Weights of a small mixture-of-experts language model, trained from scratch on English Wikipedia.
Size: 10 layers, width 256, vocabulary 32000, 72.3M parameters.
Experts: 256 experts in each of 5 layers, 32 GeGLU neurons an expert, 8 picks a token, a sigmoid router, a shared expert of 64 neurons.
Training: a variant of Muon for the experts, 609M tokens, 9292 steps.
Below are experts of layer 5 (counted from 0) of a mixture-of-experts language model. Rows are named router (the router's row for the expert) and show model dimensions 224-255. Each number is 50 + 10 x the weight over its row's rms, rounded and kept within 0 to 99.
Before each expert's rows: a language model's description of what the expert responds to. This comes from a sample of Wikipedia text that the model never trained on.

# expert 0
Description: List separators. Semicolons and dashes, slashes or colons separating items in lists, infobox fields and number series, e.g. Rapper; poet; writer.
router:60 43 59 51 63 44 55 49 39 50 48 54 36 51 46 60 55 48 58 50 52 33 44 46 57 47 44 50 43 39 65 53

# expert 21
Description: Line breaks. Newline characters ending sentences, headings, table rows and list items, especially before blank lines, section headers or tables.
router:64 50 49 58 51 58 52 54 58 74 36 56 51 51 56 46 54 45 55 36 58 56 56 55 41 62 50 46 53 45 53 53

# expert 13
Description: Acronym and code pieces. Capital-letter and digit pieces inside acronyms, model numbers and codes, such as FM, VL8, WSOP, SIGMOD.
router:48 52 58 47 36 59 54 38 51 70 42 60 47 50 53 36 55 64 50 45 58 64 39 53 44 45 58 36 57 55 51 54

# expert 49
Description: Plural group nouns. Plural nouns for groups of people, often after of or numbers, such as soldiers, members, players, children, troops.
router:54 62 59 58 52 31 57 38 50 53 54 56 66 64 49 37 39 44 37 39 46 55 58 39 37 53 48 44 57 33 52 62

# expert 2
Description: Sports results tables. Pipes, dashes and units in athletics, swimming and Olympic results tables and titles, such as |, m, Championships, medal.
router:60 48 54 59 35 43 55 62 59 51 51 66 53 64 41 58 53 49 47 55 70 54 51 60 57 39 54 31 48 55 49 71

# expert 15
Description: Infobox field labels. Field names and line-start dashes in infobox-style key: value lists, such as Born, Genus, Language, Density, Unit.
router:71 42 72 56 59 40 59 44 45 57 57 50 49 57 55 42 52 56 39 35 63 67 55 33 37 56 54 48 55 63 50 49

# expert 19
Description: Spaces before foreign names. Bare spaces and first syllables of foreign or unusual names and words, often in tables or before transliterations, such as Ko, Mo, Ga.
router:46 61 54 52 51 44 63 56 51 53 40 53 41 45 53 47 52 59 66 43 63 44 49 46 47 43 58 43 66 41 38 53

# expert 52
Description: Geographic coordinates. Compass letters N and W, minute marks and decimals in latitude-longitude coordinates, plus infobox labels like Coordinates, Location, Died.
router:56 64 73 40 43 59 47 45 28 55 42 61 42 65 50 52 70 57 40 40 45 66 39 63 47 43 47 44 57 58 46 50